Weights of a small mixture-of-experts language model, trained from scratch on English Wikipedia.
Training: 269M tokens, 11674 steps.
Below are experts of layer 9 (counted from 0) of a mixture-of-experts language model. Rows are named router (the router's row for the expert), up (a neuron's input weights, with its number) and show model dimensions 0-63. Each number is 128 + 24 x the weight over its row's rms, rounded and kept within 0 to 255. Numbers have three digits each.
After each expert's rows: "mostly gets" lists some tokens that are sent to it at least half of the time. This comes from a sample of Wikipedia text that the model never trained on.

# expert 58
router:158115153186116080093176139163139108091121134161126136161152134132129094149131135112107114137134122160114131134115133121087110098126127095097122160114149094091120085157138131172143157182128111
up0:144111141185141128120167164126141156081135141158132127173152148133089145104144185101091127183128111151175120098124093146146106169109119108138130134136083120151176099153118124147128122165114122
up1:127083066128144093100117139130112129110140126137170137144127154123114161127085109097130097128126135138170121120101112112145125103137090114122116093098112112107117118127168140177151133104096085
up2:109122104121138127093138160169124095132130136161113101133107163151133160085132157137106093127137092153127096144147131149133146116139146081127112120076134135146110113141111116134129132167132148
up3:107113133150064146116142092157119154112093151153119150115147126141139107087129124129183098138060152112128144131067122138109128126157099126116187089114118151115102142139154138148133114148120114
up4:171111147165156130124129124082117161137121146119144130153131128152138147150150167092175146153147140163118129166111126104168116075089155126116108129128136190131171122126114167121120134114127131
up5:174136100092092121147099116132117161123134148181136137111105118112127160110113136125135083127120131120176100106106122126121081166115117127086096103090088152109137127090144131128108118098093168
mostly gets: " Genus", " Candidate", " m", " Length", " dis", "100.00%"

# expert 10
router:149127141136105174141107122158107133158148105144155122079131146131141160085134159194092178146086172148119152097141139131153119117128113124138103100123134132143121138137161141154128187119084133
up0:118126123189145133111131135114104145159081112137132144176160067112127144106106143142112144126100115107134081120140114161163099125125108133112117107096101108135126144136118135145125157149070117
up1:126122133149118121084116126122143149137091105112141113124111163162161104096138092210119148098099165145124108106131159075122092116150153128093155129124092158128120089118117138110108111076111095
up2:122124108138172126166121163114141117087156110148122114129110139105167133121120080138150116169111103127153139148130112128156116137112098131168137129131098147110107083087087074137114139120113121
up3:126136068109111140149161139130092089166123133155131114101116119139118154134153095143120128134116125152139092088108131086118119139154132137069107129106148141121111101124116156104125104114098086
up4:121103152128106129159172103143113146166157079175148128108125120106176084150127108160133132052111117149158123124137129077110101127136108176084142125127095116129143132112135173101134147137120098
up5:130143153100134130155149202157102124165108151085141151113156117160085142137152122155127138146099132120115166102122103117140151107127132139175145100128132095136128121080105156111124093148087131
mostly gets: " competed", " participated", " cells", " regiment", " arrested", " musician"

# expert 16
router:144088127126084116124116101111084110147145124155140095132120137122150168107154144147151145141046143131134128078155133125152120111108100103146146127178124135122134118141146136141138175125149114
up0:130155111112110140128135131130127121167146158119126146102143095122145140143128141171133142146134117125099091175160117190124125133156106122133133150113117121146113060160143167093115137135156128
up1:094154125162143103118094079142135103177112120144112097154149124158098147132102121138140108086154091131111117125139143116152133119106142151123140097152136101079119126105152125124154198134118128
up2:127124105155094126140093136094127147107120119084142116136142111138148111139100120150147129114125098158100116125097121100100116173102131112116124100088144143109125140146095122129174105121198109
up3:143147108128109127141146130125086111144155078115117153158135113161132136131103154136131139124095147084113129114133075118127148097123128114139132181180141174110103127105183118104124127156129107
up4:164105105100152154088159157156133132135099149145077132121111155140144119085105114089157142175161132132098141085110142155136119144090097137120109135112143136125128093147139152138111114124140127
up5:128140121133139144087147134137107157162085115122126108156101122119150117148082103137120127136113171146131156120141118141139111100169168147108117145160180174131155092114142072141149128146075124
mostly gets: " Jr", " Mr", " Dr", " Mrs", " students", " brother"

# expert 28
router:098110130125109099164105115098086120100132134129159134141092144085134115144072095166094119145166162114110145113081105122133150105177151097136092148141103142142182123132077121115134155080150141
up0:135154089123153097143124126117146186107081108147136144109102142116145130117125100084097117147117151148108112100139103164149133124069158145140138165154084125157098088165108157148092105122107097
up1:123161106115117130125109119116117151133085116141115151105095154167144156111134101178137117144142120128092131093144148120125135118148128139092100132123163142119163127186130124123103100123127182
up2:134157095127103142139110117130126111113091142090157126131125116109120187157106099088147130141114099106108148154120107144146080169143088140139116100105107087152089136132104127136115094140137136
up3:135088125155155123136179128174110125139148142140138125116172150143157158150136121127125175149108091136094129159122107146193159140120141136093145134131132129128121137121147167128113116099133116
up4:106123098120147070146141116109145111120067106116082133131118138112123129132123099165140196127136157120097129117122144147090127120131097151131102138114158132097113121136141127114117132120106134
up5:168130096171088111095117109132147137116095126120082126104135142093133123117176152146138090119124123166130140109110137133144145120155154120146086100146165143144128133203176094128098095106090100
mostly gets: " ", " ?", " x", "^{", " 51", " 70"

# expert 1
router:132114075105106109119133174148171098137122135118141145130171098168119106135127133144156077131160140162146107150101167140098138105161080104125153151135129130131122149120094101147139129151166142
up7:112154131141181136118126164170153123141118172140163082118139158163109111138134128166101096131159121122083084156142116139185146179147137113139166156126116144126089125128147153117147154167137139
up8:103146120114139155110161154144115108145129150090138143115134111142161119124132124153184104119181132120104134166155158138126090145138113150159117158133118110108118100081131139124114125118110121
up9:141117163106141110168124151109159076138121140094155103143141112126090135107111184130141099106132150140155135110145109169174142139109153125131130112131183118153156112168169122139127163134117077
up10:125111121155167083160089170158135103116144156086136144141143199138156137171128132108126136106105114117122134115152097121145129095133140102115156097114127153130193135160120140113166143151162123
up11:119119109144119104122149163155168134160127083116132145182138132154146111148141135109129112130111160137123154178133128111115145121121149153142131116113137108128136088122121171142103110083165097
up12:152154116081121133136125174145159173163119100134125139140151136155114118149063092101147115107148150163099095127137114115114130147156089134148131145114153137157145139133155163098119074155082152
mostly gets: " ==", " ===", " took", " take", " Coordinates", " Succeed"

# expert 50
router:159111155089115097152100123129105102104154135144158122123131165097158118171137132152147094163119128141171118050143144146108110106176124096113125161182107131138140086143108124135135119138149146
up0:118127124115187153157139121146091141139150098137104112150178160128088089066156147162114136112138098127102131151133108138126135113116136165149131082150138136128145123122099164134088060159088119
up1:117107153152103153135126100128152130126146112137124110163099122122173113116185160148162105136116162115161142079118126117118111170144114136193138142133097169112121132139135106137118168119141147
up2:150119110127123093171168100097156156091146099147115108116123118130107081168150183119162120158100133114120099130139142194090114155127118129165142099127102146109122127157137100098122122107119122
up3:136126131135134142129125106116116123136124144126132104155116098101138169114150173141147130157089147158152065169120139153112140149114129136149081101127135144106136128189071093128127149098161131
up4:156127087152143128115123126162126128120142134114135139134090102135128091150146111099146093105122137129142138130127138147123131082150105114148164117105152127079145082071097133109137105143109130
up5:075120130106175105165078151111118089112133132136156103171146112112141147132172093095149128122132125098090096141109100071148155154124113136099137134119103116158118124155117080055096141136138103
mostly gets: " JPL", " Votes", " %", " FW", " FRA", " None"

# expert 52
router:171112124142110111116098119077146135111138093174153139165165156109132181191132125143126103168159096160089107155142160083148123146179136147109118165086140143128129157128126122135166167126117155
up0:170127128133152140122156134141128125164117118128153105142097129135138128135141114105128127123152113095127129122138122077162128136113104099133169120105128143109063090145155132139142065128119164
up1:146157132109096157162098123117140121130077126141122134126178093147130133118153130147104142130178154090150093144162105105162181126156146138117101126143129129153068118110117132145072115113105113
up2:088138167146165135118121154160118110134162130095124111163171143146105177142132176141109119116164088122111149165144120155115114108126077121123123121120127133132133113137174146120063101118110156
up3:128089123122153133144147163145088082109100149131092150127171133112115178142118153081167166166096129100129102132116133108126159121111140134090119125103146125137098118094078157148153121100113139
up4:191126128169181157134105130129108143118098139135094143134160134130131156159145156138153138144094150109127067131096165138122117156135125187153139116112107116117098138140100109100155145176099079
up5:134116109146113138103190160151174131141104113164109142145153139146101098170116128107122133175145125107111127156135131113086116126101134150108070176114125138125162075077124145139157086158107176
mostly gets: " FRA", " 1;", " ITA", "featuring", " Robert", " Brian"

# expert 24
router:094153154116162158103153170106132164147126147120103165144165121143137135120145144164145130110137131134132124150141110140165146124141142142156108153097126133136117101123162133118115155140133133
up7:130110099148163083138100133101130103125126133118110114117175128110138155088114120127099103096112093149125114178126118131148118160105108108123149132103136131146155106162174128117134117148165141
up8:117151150120105153146080153096137155118124073108134144102123116144101113145096152168103110108152109165143119149125119094126159123144114137105150129091159134081125132157105091165093117149113115
up9:130146119152153142137145124101145162159179123161126085145162131133140152115116128136113160147128135167114130109150092162140144123092100139191181163108154166121128156137128108106094153115104105
up10:139099135137131125160120114122143119103112109122140073109124153096151129158140170114114136108131122151139126101071109134140109114107150114129148150146129142103140074138152087136090105130106155
up11:098112107166142129119121121201122097139161126160122133139108128113097116146110086113109120123118109115178111162132102156123116137130121107103107163141087112119137133147115133122104109185125064
up12:145114131105142082165105124158133142073124157185145099140096142132131136101131090124115122154106157155125100158129128133141141135150178125121130150126041113092140105126114126142125140098167130
mostly gets: "Personal", " •", " Te", "|---|---|---|", " Van", " Your"

# expert 11
router:118137110136103113155088111092104104149147112123137131171124175122147142141157162091173083107156136071124110172102103122131134126176131093127148146147086124161163155095122130164123102131182111
up0:133113133176152109111100127127122115119081114134140122121139123180109141160123107137158125156177158137124096083121145177086108162136161106122122137122139118127117106130088123116171106166148157
up1:128126102162150139099151117120088131157171144107127108127112093139138170172109141093123172115126130151135091126173106101114114143148087122162091127119146138146173084103125136129129173144137117
up2:143110128112092093114105133150145164084135120137120143135126130159108139118175132123130119160136093110084111100110157119125123102107124182129156114121125128150105127111145134074150090107138129
up3:118106096150133118147119130154135145048098104133120121129105094150146153121074137089133123133103138149124102159126105118072128129136103134118138136143112122102155126108135177130143127151136102
up4:114121129140167130143109136123115124192131155142091128131123135116134093099138139175089138136139164168124119173138106139094199129132116137104142114098146102144099101153108121077127117137112160
up5:130143140155120164089168113175103151168093123135090168135109133136092104134122133115157103175099113097120134147110088142159137149129155118138150132122144179094126071098117137143112161111095151
mostly gets: " \"", " $", " 3", " '", " 2", " 1;"

# expert 13
router:172161133115120124079100189143141131135108120135111151090127106078099160108130134103131133135088139156123107092101137136076146087120135125132117153128114086167098135122117085102156142116103110
up0:110147109192162148101160130125151180137109094113141142121115104115155105160102078122118169134118135101101167157144125103147124152206149146164158103098161114163097132129138150142114083142156130
up1:143151135144106147158114126134132131100136132139140127144132132129161146068101137154107150118103121102143118146143125159144114135129145137125165110107083146134139133171113144163081136119121128
up2:146121139086137083113105130116103122165178165118095121134132108130122140149130116101114133164152124103103118121134145152093142143133114139127144116116174146107098138115146136096115160106096155
up3:145126156171124144158149105142113180121101079134149084110167128133086128086124124120132142112124142108138147149162120125113122170179144164131128133118128122142129121102115180145162119107156145
up4:150173120125113111115128138091094144102127091132159113138142120146121169102144136157086112160092132133125165124081131112137088113161133108106135134091203112102130097137111156147146148167096089
up5:126147082147131091121137148106128171144143150116133134125164107104126172168161127123107125126109132134122143128089160126107165083116132127079104160084151098109143124112149104094145098138125162
mostly gets: " However", " however", " There", "There", " saying", " stated"

# expert 23
router:117126107183093140160161133128137120127118142144157148158095163111093092144136088165124144130153140124147128140125074143072129151139151109170124121141122154083128108091104100121122163147097132
up0:154148144164131119120180178110150130122098137125113188109127132146122150110135122142142189128151081145174143132082126142167078143119137138139134164115134133103140126096123145139131139150123109
up1:157127113145147126091145136113117148129099152112124081128122127115147162124140185122136186143128099145103129170130140125117123099145137141143108121159110140107151105153095140128140133106168161
up2:157099141129127095133120128109121078075114102148113132114144107144115105153106173147112123117122142080086144113085134116132135150148126113148110127125134143125116121101141164140091120100107099
up3:134138095147125110087082135144130137167143098102177096110103140088129161119139138103116158120115082109144124149135145114092118088103153121137162123163081144182111114138115100122168120134166094
up4:149115121155150124170121124148177149114101072131092131130136155114151150109128151075092194144132096136138128125131149113128124166112170126146111122112133147109141139155113141161092126145135138
up5:122133114188118136121143147153156133143108092128109141081123136162104111116131122124133132109124149105118123125134144138139108158140143121179112075122141161129138136131163118150137131153131114
mostly gets: " MPC", " %", " JPL", " ", " (0)", " sq"

# expert 75
router:176109135138113078118117125098143103152137127125135142119129130183136187130152131142139132123126125139101063173080134124116116109158124128095129121137085113108154103131132111133139169114113123
up7:162121144136146147143114151106126170109139139160101096108152099141102148098145092102123115098102100068130130162113133173132099109119176150113108140122108134146110172125137104135098103125137063
up8:105079161120151129138142146141131097110135123153111135127133114141148161148122127166122151115149120110124113110164128135124148161101136153102119154115106102108104108114113152135125087087152101
up9:114105158154160102090150100118119100095125122141133091125119132143118156124146118128117158134072105151138158098111123139111161122117157165140115067108150090154118131142149138173107106100116117
up10:120145106130129152132100141132127153159140087134119133119104144123132171144137156170117118155128161135148128135122125143083154117158140126112152115108113107151153137111130145157146170136130127
up11:162105103114155129105100096170125121146102146122122190134120129157124133153120106149127122135151115139140102120164130119137144120152111086116122154081113122165144127118138148113136093133106076
up12:155157109134156100143127147097109112139111134123114118146130125123065141122131113127160188109089143150100082144101119135152094082171123096151152089128105115116111115139127117088114122160124138
mostly gets: " ==", " ===", "\".", ").", ".\"", " (0)"

# expert 54
router:115148130137139125121117141094130125095114099131147127134121153136151141157154138148129126116128114129086056137157141135134093069139064171157103148147133097092120091130143110144126155122138127
up7:100130141094144134104169118123118133132098139115102104096104096129130109113173133134128148136154148067110153110154103095156131108137139161153161153100123147123119168177159108122062134139136163
up8:104122159112123119127131133107145149147141138147195111131106144122139086141133088141149120143123147098143153121140101121155168139169123157175134129132121176131147154133102099134125112101133171
up9:134072093115099171117159120130116115129160124148149153190133094083108118119145127155125138118090092123116150162168134116083149143135104127143142130129136094129167150120125149151134124099125099
up10:088143127143110100141121143090141130145121103121085105147147116135128167147090134154138120106097151097120171127175124109101124088096142138101100100158127165152144121123143118136169132094111109
up11:112090144101110176121099123121108135128140107142087096118157131176107124124130148122131145160127124143136118139166134133121147065126111128108131094154143121125124125098115103120102111112127104
up12:138113127157140141133084119126150128161079094144147110114185127138150143132136152192114149130100200167145097129140100114154155086127092111132135116115149125109112126113107074146109132134101152
mostly gets: " ==", ").", "\".", ".\"", " =", " (0)"